config = dict(
    n_groups=4,
    norm_eps=1e-05,
    steps=1858,
)
Below are experts of layer 3 (counted from 0) of a mixture-of-experts language model. Rows are named up (a neuron's input weights, with its number), down (a neuron's output weights, with its number) and show model dimensions 0-95. Each number is 128 + 24 x the weight over its row's rms, rounded and kept within 0 to 255. Numbers have three digits each.
Before each expert's rows: a language model's description of what the expert responds to. This comes from a sample of Wikipedia text that the model never trained on.

# expert 28
It responds to: Pipe characters dividing cells in wiki tables of results and lists, plus heading equals signs and sentence-opening In.
up0:150153121123123186151158154137119121140088136106130150134165159112073117145150112129113101112102128156148102080139123120127149126125115160102075157098148151155134164109116129147129089122111149144150115135163124123157113126161110117150188147127131128108155141169118120100157134073125138101
down0:144122134137133138133119108119078144134146145110118144127132087143160071157186163153136151165112134139120155125113154133116099149128149179123138138144128123106131099154144132092144101104143104159151145126084131145131159126134121116092104138153133075174089112152103120105128131118104115126
up1:136155141133089087143131099123170123133105146140120120126143161135111132138128165137159110143132136154171184132126114121118154124141127199119119133093117142162164150102138116147161109145137149122116126117146128130118135106137124128124045095152124091107145119115114126147139154103094155110
down1:107135153095140123120152140110145131138138141128101108122166159122141142115093081089126146093124091125121125133081118143171126173153138118156090132123107183112117180134133124131135119145117160167121116139149102127107112105114172122112128108131113138095151080112116159157105141061144100120
up2:138184099084125119134136088122108160121138146099142121157118099087147136139142107126155126113154172134109140159144136104130136145163157108115169146145090187101151102130107158135115125154145133141121125181146113118134097109174105100092100139144111125161139154155136104141127118122091090113
down2:120107080125111141149153149149120106133201123141108117123134106137133116121158142098129160094119114091095135149124169106144142086108110137108165164138133165170129119140113089123157090149152192136144099148134151145133140158106112128156083151128113135150145098107145153161119081157074156128
up3:162136128152104109119123136147131148126159129134105105115105184078143146116101155158088133080091105116109092119104144160163146107147143088082152116138099119127139137125119131121117140160164136145140123113127134158168167159083085099173137128083166108168147104073132120097125146127157133142
down3:102166118102112119092146149145162162123111081164112130123086096140094122146148154126145109158124123112101124140098120077107102156149159171161122130117103145172103103082157129086124157142108147125093123152138106096108085116095084101113172122105096155139148133144119129138084145161113154146
up4:160131156148149113112103115109136143153116105136103159119119157103103129130121121129144138140096115153143163117118124133072119159150183094114136111113107124179121157153133116147120097100164112150128118127131105139148113118093164106108121124157097142144115191129175135123187117119109118129
down4:166092090124156111109166169089102165114140170093100147095117122145124099119141146136132131113122152116104181097168105151129182097130095117085120151132139132152161145098105126139112102126079175112113161155102123147159148150150152199101115124125120110119109129117101107114143101122134141126
up5:124161100162159083137193154109107118139154141123120168100130139144129138121124162131123153134134130087157136155111205133126176115134080147157136137154139101129113112131103109073120119140089134145083156121088123109086103149151105117102096112163115136165094067104096160141076135148135111150
down5:146148179132099161159085079132153114146099124182153115154143138127168089151142124132135119139135147148113131105137137129153182145113124118109090135122090111094129113150134156197174108115147148120124103106113162144149164105155159134120133155083093126096137067139113135113105105124136140133
up6:102133131105097136144129122150105120166143129179147124143098093157135133147128138119160093081165169110127097135167128143089143145107145073099088113111103128173141153114100103113105124119100116154128120091118143109097127143085101148106126108117152158111127154138136142136148103144131121113
down6:132133159102134156099132105127111129131178143143152145134129144155089105188146076142157142142138122092135110092135112133125148155107142126117131106122140124112126140141103135113135075108125164122144158096111173113164134134135139142114116101112099156089149078090131100159147154091092162149
up7:103076141120136103112126149108153168109137140109194098125142121108153127137133154122096152121123099155121083103135126110102128162148158130139145143128118129161122112201131113125093145157094083131164088079159093121137153162105121136146112133150147148152123129128116131142108146123145090133
down7:130101167106129117108142108102163129139132109125094131121123104106121145107107075108105163181127162191124149127078130180139099117112179123136120113137126123131166199136117135109088102112129134095114095136106136117113148097158144126117130097099109132152105154168147133138170087075095093131
up8:124144117098118150114094173118127147095122142097160118138143161128223119155126090143155118143115146095152146086122116125111119156149152073107171138129138160110119072105095171098143141154142138109112109126156144159127136161132132128108121133158124139102128124142097152141121108095098123146
down8:130114135145137156098110132155081110087138146128106080122122157158134095086150115104134138155130088158104134164101145155078130129151148163107146170138134149116132131171134134117123163117150119143146113116125162122150139057147113077139134097127134089115109096128120118177116151109115101094
up9:116137104121128121122134099158178106091167128130092144092124124098155124141120113126130160108135086119114188138124163123168086115115128146150134115159120143098117125145161140110106139168158152169140125151129100112179090088176152115137140113099107121114121137158107096095131146092120124135
down9:161167160136136124104169137077126102149050131139089136115096093104106153138102062112135158160109088169130124144095104114138148117143084137135126148123114117075173127146124095142098165129107132117113153115095149134096126121111099113139121107142151144142130095111147128122115150128099127084
up10:101177106142143099151117138081132130113132126089129125168148132146072170111193159104137155123108096128087108104107069144127141125095095115149103137139129149099132140130086144146120156148138127151107125080096126092114135141131182130143143115114162127128085148103101152156116107109098136152
down10:141098168114125133128094173154179147118127140129110123082118161148111141150126126154083115126121118109161139123150108123148143113139145119141113119051102152126148079115118111143112091126160161122126144159150138132124124155126094154107089116142108166143116129118106130128112117138153152173

# expert 36
It responds to: Pipe separators between cells in wiki tables, mostly after numbers or scores in sports results and minor-planet lists.
up0:107169130094122155096146139114141137154071155122160152077184153121103111118130156125143132152133141153130116144113150098177133121116162112148111113128135158127112110108176131135141108142115136073115145116139150133145132114093138109130135118109164107130117135142161107147107111098123111100
down0:139113108168126106148107137138112136117114115115137171098107180099155134105134168191105115147138110122145110104122127155128103121123120112137122090089146066126134128089138136160166118117115172124121124121138116124128116157121084130100094150147171103151137127103107158088114131150111135135
up1:081105143125118131147129110112157129157109124135134143157114146106132107130156074137140160108137153129116110170085117144094092120124108072100102110122080150137101104137127126121155169160178155137148141126158100127104058121164117144152128172147122119140070151135101128167110126143146105152
down1:169082093153110166115160145143158121115112084125145176088147097112137145140154115108114110108129135144109108118131148126175158157132105097122139174164128121110089138146159189137098171167115139101099148146144117100131135090114116181101133100151114179130159159126164168113149105155119136137
up2:092146111117146108135134130128134128100093161122147158157125115156106099128143124119150148074135127139161097122152145139141102156127172121108133098115103155103099139095134160128126112136163112139163135155135090111125107139125123145126171117141149136129114152188084098185159162089111122130
down2:154124127126147179125088092087147144164133099106166166156150154136122098107111126139128091100133129161130169089095091111125154169105093117165108152185115127155153096165122105112119150115122146105153106112139105157095168180139061133079163118118095138130120162110095112151134116116109127112
up3:142112103128096146205145103128148115133141104155143114159126160134154136128143147141145150142110125149096154121119126134123125159118108180167118120125179110092123116121153137084127137109056139103168106107119154126122197084142117126135136110102122104117131146108130095124135128110126109134
down3:115166125169109131117102112158127075112123148135122133131141119138122140143081120159158113125124126117117116119127129100079130143106139124140124184137129127146138235140134153138113091117171126140074135148127134118139080118108130131126141118094143160161133155146163115125104133121141084120
up4:116137140161145141152134124119140137140137104095143121114132114152153137106106148085154138099128122136093111128117077135090109112137174158070165137113102123091098142130160119092140127154125157108096120131202147138155153115115107110117123143126148123180142086162092139158129140147096146126
down4:144107191130179095100114107143144099117170078160097169104090122135124119168140117130131171113116120154198170123111123106127138121099122145114125107111159135120124090160146152096146101124148129110107126068136111129146115083110121129176111134142126139079161131090116118112133113086129127103
up5:098105182105093180134104162137109147146145116070115149129137139160134091129164117144103109171144160144126139126126139123168128163080135106131143133099120112127169091142134143136176123173153140117143108106166134136152145140143115100187167153160144153154164132172124121100149117114113079112
down5:086129120149158156146158110130129122131133142161103154148104128164118121151179131139137151158119149139144122140116117130128124139130132142057125137129100142116131121118173158146151112083133077152169101115095097127133110124128174148113079122083115089144109132104092105097136096145128080099
up6:156149130096124113135124124175160158128147098100093132130150122127073112150111144122134190151126121112118091104110121133137138145110127157114105156113163123116103089149170112123109125122142133130139161081121104127157052103069156099127167149104149104143100121150128130118148114134117132134
down6:126131106110149126104104121122104094132145142114157146109146092121100204141164090123124151106129096124106167140166100117096137108128162097140133112143112130141160103113102154147091110189086114106165119157084133106120130135151091136129134133184116141134096109104131139133126135155129119133
up7:105114165119093160076156121138164144102115125101098103155181146139093125119163117081121137179143129129142136107150072134155133116102147109162133134126150099110121111118119120146127112108099102146179141112127126132137110126136133123087070061122125142092138131134121144126098113143139114112
down7:121153097127131134070177137154135099100138174134137094134153147137071152117143110096139158134131105099142156137133130125131152099139163115132178126165136141152143104098105106128146173109128138142133149156122075137154148077143113146126110117092142108084090087115116152096107081131101072096
up8:090133085133121126153146093151168137120144091140113116099115144136134140131143139123111157123129177112117098157094083103132126142125096129108135116147165126122111156151112147136115192156094166150113146151119116096121150133149159152076153108133128178123102119122095131130141157147117112151
down8:132128124147119149184129128144095115082102108115102132093107166101101138133136109156105141145140137126110096182122123129145158118165139112130138088119158111163111114084148167151143141158099080115137119129104170122136143061160190138120163110127138099158127130100164124103125118106194126147
up9:132100085126151152110130141107104136123158155126125131087112198154121155143117097135150103144104110135130159181160074136121144176172162138085148120185094151123127132124138106122074128146109145111126128138161111126145108132170128094093075084130101131100102141108110103162174138114101118158
down9:165113098086119130130127151140113148152136146101117148117114139105141131100147136134102139081099128106109109163113172122142189128150176122124141149130172150144114113119120148130131105102124170141135143112137179120115144095101169129145146112128117101126111071146145132170139154142091151123
up10:152138140114144165122099160135170122125148113104137142110133094111153109167100136122133140118133117172137121079119150098128122140125145102150129122118095152122101088156146141143126155147080148118141125154158165083137161131162138100137110157123147133188161093144101145122110160115129129103
down10:116112134169109124131165111087181126151143154188137144123121148135124133155096114156149096122133166136124147154105150138049137131127143174083158137147116093121123157104136133142134134148127124142105148111105127124111121120157151123103114146102103102148111113111146135126148117116099136153

# expert 48
It responds to: Commas and semicolons closing a clause or list item, usually followed by and, which, but or who.
up0:116126064113135135104119098144121132085063140130151118099155101158133136120094152116169105172145113099102103123124116113130156120141127164123119122145120125109187126116130155157098139159072149112129116080071101155175111126122146115122108141153108092137144127149123120102101103120117093097
down0:118143159138181118124133158169147110134137102123133098114098163115124148131137158183078111064116129143124103127163138111111149105144147153128138149114139103139117118127049133108160096076135123150116080156099154127105134105118098160107136120082148143136125100103113127138173162148126126101
up1:158147128168143152117123140158069183143120138130108128104121142112132143123122101145140112107119141080098104138171146108140127149131147113124117075099103150155155134158145129140106142126110126098112145127102133143128101133126133141106192146148110113122130157121116118155134106139101111120
down1:158139109182100110108119120126147152096136122131107175086174085142160116112117122151095157155132127149131159123110122126103124160125079158146131138145157122087088158144131120115103131136109045128147122112125113112106135143139121145129165119115095109135130145125102093103102174126109113096
up2:104100116100132136132142155133100120088059121140156104076129108089111130132123124156142117100148151122091091091117144147154136126139130122149161132159117088115135135117147156046151140161127099157134108113137145075114122169138180119184137117122123133138125133127130109127157109062150141135
down2:134155164175130119115113128123166110113178126125098121173139126137155160104129124103161153128102142108096103064112119111190087118174123112162070126167140144092127147124147157124106129118174083134155105159136119114084126103116104121162143129137135119127141094184117120113116123123137154102
up3:125153114155149151143146113140139120152111130120122140147112116138097135122097148114147142105141155146169110070117132098117126124101181149158073176108122135131159085098118163108113144115115142111180087148173135087095134146141177119115116119120101167136170145142145097137116114116103150149
down3:152147128135117125148166125134124099116088123119147145174141135114138114120141107099144116123141154146081125125119142175103121117144112116102138166110137129120103099139151128176121133139153119161071084137137085125133146149141105139097101121119187148132080137107149149110113154142169103115
up4:162116122170088149115095139123119164131132137091149119182140145148136091113127160175099154065141127134103110135154081128144154111155077100157104118105147154139160187138136155130133119130150155128063116114124124144140121144121142159115140120133108084129118137150111148143108139139115098125
down4:101137108109136149074138103104076107146144152142136129118101122132151161111161137176172138124147174110126103128150158109114135154080125114181143140124133110148147101123162128138152109121131096098162097181161142123140133131111155153149128095100160126123126122097116111151128119143163077124
up5:145127124137156137069139147130113108117169173111100110147114116100125142101132142162130130130124136113122100103099104135124091139148124145117135181122149137126106093131117144150103149109122164106148102155102110137172119113080144163095122161138157119103141166139110122138174144137091158150
down5:151140155126117085156107156134111122084129078122154105125161114120108120125156138155167138129139150124106085138178113115114130131066122145119130122112143140112096111135189129102157118132150102101075077128156147108103112123101072086118142084143130124119175126102102108132132136117131128150
up6:086152124131133137111128155098156148105129150105135133140093159108084149135132139150164136159140154142150134127073126099152144134132129118080147113178115156124108107097128138123118164117153117155081134134109154116105164152124130101151118109153104105171117194117088102173137100146161144106
down6:155108117122108099138099127119135122150152126127098106141122095144182084132160159161123134114133125152106112150153095115079119134113128166100091159110184112111161134107100105140124102135134133110132130127141121124140116121136139118084114110083120070130106114150128115118143105121096162156
up7:091140141135115166094108099126170096124153153119118144130139145155144102143105117109155150136103132130141164152182123133065113169117147083163107121120115150132174148147108154129138137117097145139122111089141122148147107112087135141084119090127081104098158124115120090160134108141148139174
down7:164185103158125113151104088132087146133149113127122063102137148110142148120142099102165102082097116117117124126162142106112140111140113145125137120106137130149100117095110108122120179114115085144093135135135134109094104087070136142139140106147133114213150137113086144145100107120142130120
up8:099109147126167135130135133132165115114133119117154147108145145130097143139134088118154114152142120130139081135135114153151117115155102083121160121158158124100138133183149135111165126113098146135121198100176120100086095117174144124103140139123123091107091106104117148112144153123104120107
down8:113151126154123135104123130186123145118100129147132133110112099127165162102142089114115091135125138132145133114124095146101134152103150134144134151114139114135116147128165119124120096140159141091105131129111138143134113126113192148068104139082131156134113116108143151171110104136114117080
up9:099126101080151132131110109090077126117105157124098107137083158130129158122091117107123161119148154106100134180117114128137178105157134132148094134124126120146148129158133086125119125129126132137136140185074147175112141098141140106117147111166116083119082112121120109128129122127107106163
down9:130113138172106137156152078134163163107179124122128157145173105147126120124147147178135137169132139137153127154132148102128079145071145109117104104101188137081111098105126168130098139165120099111105174081142114131066155141113120093123168105115166106118172128170122107096092127122152111148
up10:151186096152099102153124111116122124148134107103147070120119105167154146123132103139112101114121135133163147084125106097119103144107113131133118097090098110125132104127110123146133133160140152150100123129109151103156124133136153166127158125163152102111087103146135117092082120078098157113
down10:114114158125136091179134139154118159086169092158069133099136105104116150130126087119140100119106141123137125139150146178149157104150128094117117133120154114081105154151126162098132121135127153141107158133145116142144142117124101185126104084086079117139141079133095104149164107101120171129

# expert 44
It responds to: Field labels in infobox bullet lists before a colon (Born, Died, Synonyms, Genus, Coordinates, Nationality), plus commas, semicolons and closing brackets in lists.
up0:119149121121129128109150130121129107143182119121124105185098113122143138091099116138143146161094150129149130144100143135165146124110171115100057121142123128105123124126159128128188148077099156116146121108149164100146103116170134158139110149136081080105094136165144147151125124120126117110
down0:111148111153156166153120123149095139147124112085145113101113133106142136102139138139139152134125101099086124083144149143124155078166125149134103115114117111116160175114155127094150114127098178154118140142110096136125125167171192128127119147147094137144114101122085120129115165142102120066
up1:151144081118110123118136147099123144149163126131117134126161158118150126112149181075157147156110138132128162120097135124169126085071130098141156102123148129132114093169148144102104106135134066136123120108115117123146114136115133149142155082144078129133139112115136126133148127142131121185
down1:167159094124150167144118150180137138107103093117136138109104070110136133116113093118134089106144142125112114075117134135082133145141093121113115155165090115165127105123110159142123155130095063167126126125086136149137130105124127082125127122153155130111126141126129146132125181137147166101
up2:101163147104106096106130143149083121125116099114163139083160130073119129110079133152129127155130136104145067116121140119155121112130124169095133163146134148133113105115111130139146129131124119156102133103137185138101091167092107153127093066138167097134132100137114099118133130149134089168
down2:126120130109109140093126108155145135106129141098167139162151145124125093183157140110124116106128106111137141173124110117118116072108105131106171110162107134157177107108134131113112118095131151183074126098192119158090152145092115131125100125125143168132117172123128129133140097155110156129
up3:163131141125128066133128060124130114110150123135154113145159157138138163088127135138145159142121145119134133133121121130110079141129138155117130153149140091136079131150121110140094124132136099120141160159118157114119122135115155114170099097122148164148169154097115151180130116112040129071
down3:137128089081103142143154173126112139111093115082149075098112067157102134139148110097124120152138141166142135100156088128150126154119180143160155086140121117140127161120162116133107117107131086135118125131146173119101099145143103130144090149138175141125076149148144143133156161150105128149
up4:150145176128120112074084149142132160120137151132179155101137154105137086152123107114075127098099108150078104174154115108098147160133125136124113127139134160131100105135120110158138150150162147114151113137122095099147185120133124100116150156126131118073150142161137110112138187141128093129
down4:087153123170132093125127083165101104181094090172134120113158107135117141124109111127142136163109161136097153119112131151105097119114116111120131121157109142126110175126152128114134132118137175119129104156148152098118111140102126107090133147104134138173104127080107150141139165141155135111
up5:096144100143062108133126121141113118111126103093141142144158125104124161139126094166167153196141138125123120046139141138141079113124106093094074110126106121166125161129087125109129106134174142135111123142149129133113145122132181138112121110131127153102135125124159116158118142129121091141
down5:145120159091149109107125094107126094109135083141121174141103091157098116138126204124121081122136127128134088118110098086145113149127123134122125150138134118109131142125104180126074114135109151132137153148103106152137101125110162117110142056108146142135126105204140173122144156148119155140
up6:109126123098102093122117135137185149155162141123111099144167159178171115176101163092095123128148138100112118146128104140113135152120143083156136084124151110153122103130132120109123103112148137170155162141144121132140092123116122148148116133113095099108094133185139109090127101152119188135
down6:100175115126133139173140075107112114140121122141114096161123139147131131144129116139113157131141134124128115126103122118112114116147122156112154105107109095125121138153118141139144112158177101104154119161078175116130127121130133150122152166087131120132135137070122104134101114095157131117
up7:067096169128136137094142124131106116158095134067142134103115135126154161124123111149134119092111161067135129111113131163152150120101133142102092159158154137136165133128119135123162125098177128081145116131162136118169162124163117148151120135117148152144155149159132115142091176156128099148
down7:122073105150143130083119154138164154131128106150105163165087111138078114169128160165127124096153149165139121136122170121164095123099128137142124160161106142117086113097131118118140119127141135092088130133126159153115149127113112145122113136104172125155153116148159059124147125141139140150
up8:080158145121154135150145126174127126150146138124133127128117065217090119113164125144139120138149106113152154121123140132097133107124132100119131107136120125114110125146120147151125104141148115148125130117159127137096123110118169132119120085130141127131132121166095131140130103103122095120
down8:137138129121148140168161125128142106124157098143097097098131116149098111106128135099139118133150139113134193111121132155117171091104109142149143106145099100146155077115142116115114091139093110108179107124096155088165127124143137151119106107160137138176124146151133093081081108106110168166
up9:102138137120124162144099124118169112155131119132122113111135153096131138163149140089137121111099127149141110140124111110109164172082155138157089095157151125115117122157130094131142143191118165106142122139114129132094193128147145116116144167152086138149089123137101134092175143138140104126
down9:135137120096170148152145135139085140126093171139131154096144145141141114143147135136154153149129132126168155148121148064144091136120081135142117126164130104121165166090118125144088102105138111079135135109108144101136117126128140137125084124097165131111106155110112104130106128144098148145
up10:121130109138102126146131094130134144123146181173127161172101143126145120098141166076144092199116098168113118110099116120126145139119112131134172099111114127140118131132130152139093131121121128124086117100151139157117117130141124096104128127139084137110132085082137138168139137123122116179
down10:132095139146123132199154132153151116140122139105154120087176141119136121141138147139110076115114130138102124127144119128143126151138091151121141128079094113118151163136094135125096128044124150130153135118140125130157142134127124081148122074146151152104127118170145144089138125134144170136

# expert 37
It responds to: Pipe characters separating cells in wiki tables, plus column headers like Pts, GD, Opposition in sports and election tables.
up0:162110114153117113143111144158123122115109146124129142151135100144137141111111126143089150120126110125127109120116180144103097112148101159145136168120126117165141162169161122155111156138132182146109084117112119139117091157134110110134139122104138083130150129120142118123150158102130124168
down0:150127154141158127113137114077170174156128131160107144181100172159098126104109120121140142170122118102145103163135129098112106153130140174121150126089107139120091174085144120086124146121121129122136137169151097125123124134179158128077128112096146084157131091109154108113166149155140136124
up1:147112089148138094139146095193142166134128146163172131130130072107139119175113157108117090127114116152135143135127180112127136127094139144116143122110093130149116111173142114068100158123160124164107087146107142111112109178105123129129146113124113085205142116116103145145142138106112144178
down1:170151154133094193126148105147095149141102101139131109125116087138098151145111122101141141146219092130184120095135126089128075121110133096100054131117090143114140121082112155114122141137119167153144172125121100116098139133145099142111126133135133134133105101134136117142149128105113120092
up2:123128126093125134127133150119153152180108113114129130155117119109109118143180115117133111134159093131138101112132111147123126104152150172143126131093143101136123127102128154132140101143142179137151129116117164086133118085153095137148109068125116168151120131110136184147131174113118163159
down2:145135096117133128138158127112101125061107131165143111108145113147103107118114141146170156117107141135126139117126129139089133148139128106094090148162134150128129145081077138155119106138149154102111135126123109117135147124113117150126129091128151147179175142086135114158127128138070155122
up3:085185100115144100137083118090097145114121152159105132134160159105107149156142114145126161101139141148139151101145101082108147135135132147127123137107097170122139143136155165157085154083125143103126167124118128120118156134117160141103168091146145141128114130158103129155132113118111133129
down3:100148112127105149115143124161133125146142110160123140135138101144093119115122076131124158102118160171180112135106090175094127139151102130159125118138107136156156124112097144151089128113139138136175152155138113139153104075133119136156128144119091107154101095074174152126122153113139143165
up4:077114139135113106130166109123139126153086115137138125125135120139158131120108147098141060119161107128151118137173118173100145142175097098160082095144133165153120105177118115118114109151115157152143120136136190123116136133118128112138108156166148181123112133125157123105184143124117121140
down4:136130170143140103099117098114167125100114111140121113139139156116091130143153113144139144157135146107130146107176108118113134090084121143158146140121162107113167112104115087141099139144105131167133103137123129178130114087132111122177162157143151124152140128130172144124087183110149155142
up5:134130125133153165121087134113117117135160105151139096081146135136160158125111118122171123078096095083143123114121145095094103101097127111165150098151115174127138136127141132132086132128125133071116102135160112133083120191104155121141101080117111138125091142127152054122142127121142126120
down5:115103098095113127137187136105106117107144078125126154123114170141082107131153128116137094140161148124138138159161142109149112121139170145114120107170102179078150133115132115139053172138118137142135095105176078134133121150163125100103081095123112123138117135114112136148101161153095163150
up6:080103116151108151092101126146147153105174120119123125158110149109105151129128145129176095155150155119133098202131087094141134104143174177132116137148091113111100187135175110149128117116149133107110143139107112136073121109129154094159128123165127134151136134127141098132131108107116082169
down6:141163142109097198127121097132126137095149110142115138088114132159151104100159140121140116112147110127134159077102123143126097119133146109096109103142137171115115140127109143105117183141105128117127130102118118141102148124119111157105144101152113099132142105123167156126095163142148124077
up7:081173118199095182137161129114129105152126126118164117117096068129106130092127168129127127107127147147134144113145132103162144144144093114157075102120109097129163102118137094125130107168106110130114132157133152149155145147122109091158076107122088135134068144170121110151147126138128094127
down7:171092125113120083130146130152154134124119169128136154167158128101115090100131118152096118128155148137098119093115114148152135118147146129136161093091106163106134105171113090170130120121143145157124107134172128141147148150122116136113117072158161164140120107124147134105124163151137116131
up8:105096150073089149136109138126134105116086125077126105082131153124111139183101099152151121117083128107164115140146134131123116141118165111105146128113110077112163137144113128100138132126148146102130111103154164140140131128110113120119147083093131136120124082145146136138114112124127147116
down8:109088177157096137147128119102137125149127153135115142112167107107124088140109160137148135138115098115107098139138145146081164111122140090119136131108114118082124123122147131047148134110142176123120164141099139116100115138128173081176109117139153160149125113129156159128136094161108140075
up9:107153084097139086164095105114148078134108126097162145157079145102128144119111193179129131156125119113137105182095141086109109142125161097134157129148133123084157114109170124125092145113144111082104121133166134145096121126133105114137141122166159135127116106183102088131193154144145169157
down9:151108091123120164124127177145159089114158119090137175167153127122103154160134120125134131159158089143149116104153125076131097098121119133155119176099165106125141091128130095131158137068132144104110121138120170136101166152102123163087159116144087117169135123108119140132117125147131155129
up10:170094154106144081133109136173103135112161127182149115152135136149107147146095147153118111156107098116144153154132150144117132114118138135114119154124082104145158077122123144127117118108118159133130080145096160078109127155131116116105137140183094127136140069109127126132135129104132164148
down10:117122125140168138127107124160097099140109117120097129139096163118120147109148142130148160117098115140143124094116133132150115123175102146140138135121091116108134173103139120120106126130131143159155161105176096133127094090156127138126108151116108131105108114093139139121118125112114152105

# expert 54
It responds to: Commas after a noun phrase or place name, and the preposition with after verbs like met or dealing.
up0:124152155113130113172118137127125126157154132165182136132093150093126100122142115132126120078162106135163116113135130135155142142117130123131113168127153087126128130096111119160167150093161143113108145158142159113115111132156113150143097102141144160128098137131104124140122131093145119112
down0:174104133130115152102150120116128116125119127095107158084088101141119167146106105109121135141131109183157119173117086168090121094128167131099156133140113154106134128161141145141111147113151128107091143140183141144119145123128146158114128097092121135122142086116115141114104119153143150111
up1:104120144132140117156088135121145098169139136136166130175153141127148122068165109132102145117144114102116107166104155105131133133131109171116099131123136129137107093147115095106121174104130105127097153122120160124143102135159120143118136145123122070141132155164122090138140133098087136123
down1:138139167162120103131126107143108148117103132154133116150126153137106089128143189119135139143161165133131128093111155128099140094120139123134086125159171124142112152113158155074134133068132096169101120149121139088156124174111139087128106121164126129112107128124109143142097116115065136088
up2:061196107163092130108145139106132097114140110117103126113120145115162115148146186083135167156120107136133155076108108130144091126148111094124123105127180144113133106116099086120119133146129119083164117144119145120099166122137115140129140139137142100135121134103096149160144146091136116097
down2:140111142121149135143149113097145124099123116118162141122181104145126123144093106112140151112149186154129149137101126087132073094088151133113080118126155135131100121135096169137148119090118132104144160172141161118150130132104160126114193121102125116107138112119109127131135168114136125126
up3:133150132134146113136136144129068130122090113138151100155113151087112102121137114164105181105130139148113198134093114066134128119162131165163112139130134104147128131120089094137105098149132140142120115143074126109150088165156134106100148131136136119179172101163129115116132113152104125130
down3:128106118126114125114118155149125150118149106122167156159120154122119120167117090113142122147121099154144093146144162103099123138149143076151108137146147151098078103126125118159114139118119146110139158176114110124135121130143114123118132136131125103092114099104095118131141106172112162126
up4:155140150142141101078126141124130137120173091155149110136152132156124148150167129180108110176131145144104135122135139097144128080137122109126164142128109158112135169151133078171119139125114127084121151120113146164130104120199134144093114114160126100120133118172153109108151148145154123130
down4:100161115123148135160114128124125127149167166128156137120119133123167141117138124087121093105136146139088147131167132138139147156157132079095128115100141162137116148106187187091114113155120116128105096119114124137128130113119137088187073131094100167154096115084117142133123148155128112124
up5:164126132093125135102183159161128140171135101155130122097118146111172153169111141137109137147113176103145130127158095171155118131122174103125174169102126113134147109156134108140115102094142127105100111137159122131105086156110089153122166137111154124134131122122122120099128160086133166127
down5:116149138155132151145101151076132141047148155104146171151162081133145126116167126105118141121142084128115122142161137123143143093158136146119101085114155137139119149145174133106151159118140080143114101158069113146124126094179139138085145106144077121115112115119137103132149104120186119157
up6:077138125116120151142087129123133124123108150133153111132127164106178122147118140163107139097116126100114131148169110130109145117139152144135106107156117149133108116145138083141140141127144160143107132134097181162114135163121153131134176105126127146114124082096158107120167094181135160092
down6:137121130184188117168150146131160133105138115109109125115106146156094145181125095147136167171075139119113134106124119120154121141121172102074133107135113143164146123143095115128155126159116163110149127135151145104132153150157087166114130137104081082147157109067123143144134138095092157113
up7:098167155100104147161075115132130086184131114201159098113098152151140139128132142144106150096150135085117146127172132113126105139144156144154119115110122150140096126139108109133102144163124116160129143121157116133142098156140160145104123136079092130135138137127156115127086115125094146119
down7:112141149099113162172139085156125098183119108145126127136117088156111166091118109127127142150116165130146104090131122173188140128137113126104110124163124141117170128143149088082124147155117107136134152131098150075158092161136186131129160141084132117133134173124109101097145094149154080122
up8:131100081134072114137167139141124063159098123142134140158098132116170069139133157148114135089112085139130133129120101120067139194120126135125122171110155104094143165144092114130128120148159113122130198133140103146119104128135166111147142161127120104127125134170131134136103098134132127099
down8:146084126119128083128137140131160140167176176161101120141113172130122127116138148121123148163115118132104145131128157093050160132145073116142156113118106121119123147112122119172115161106155165094091143113092142143182136159104168154108144162115133178133148148149114136170133135107160123152
up9:139142118122115111143147101167122156121085093154116147118154166132135099127082132147158102108156117117162158096115106097109119133074122090130151165134117118136124159181129117133100097112099128164127119107152110124129104127126095105145131125130134123121085111195087153161109147098166146146
down9:156137178160123157083114121106131131124122152089136122131139107110156122128156095123162089136115165100145120118129153163136125139156116120115149131168093138182138115133134144142116102169107094135177147151080136143153146136160158136088134085153082134145126141101130134074152108100138159098
up10:128120106099160074122145127109142163112087098104142146111138139166135088124133125099135133157126103133083099131145133114125089134154107156137125117140170137140106121130084099090148128160129150087151097162144102090101076102119124147140149139094128163092090155104108149147149118115142148146
down10:071163152133126157122142121119153141147172136092132108127137135125160152110131119089112128081127164122136113148155106145111154156121089136140109113154092117166124165115117132136076129093160060141109140134160104128162166096162107140127137134164133093157137124158147109127163105126164153096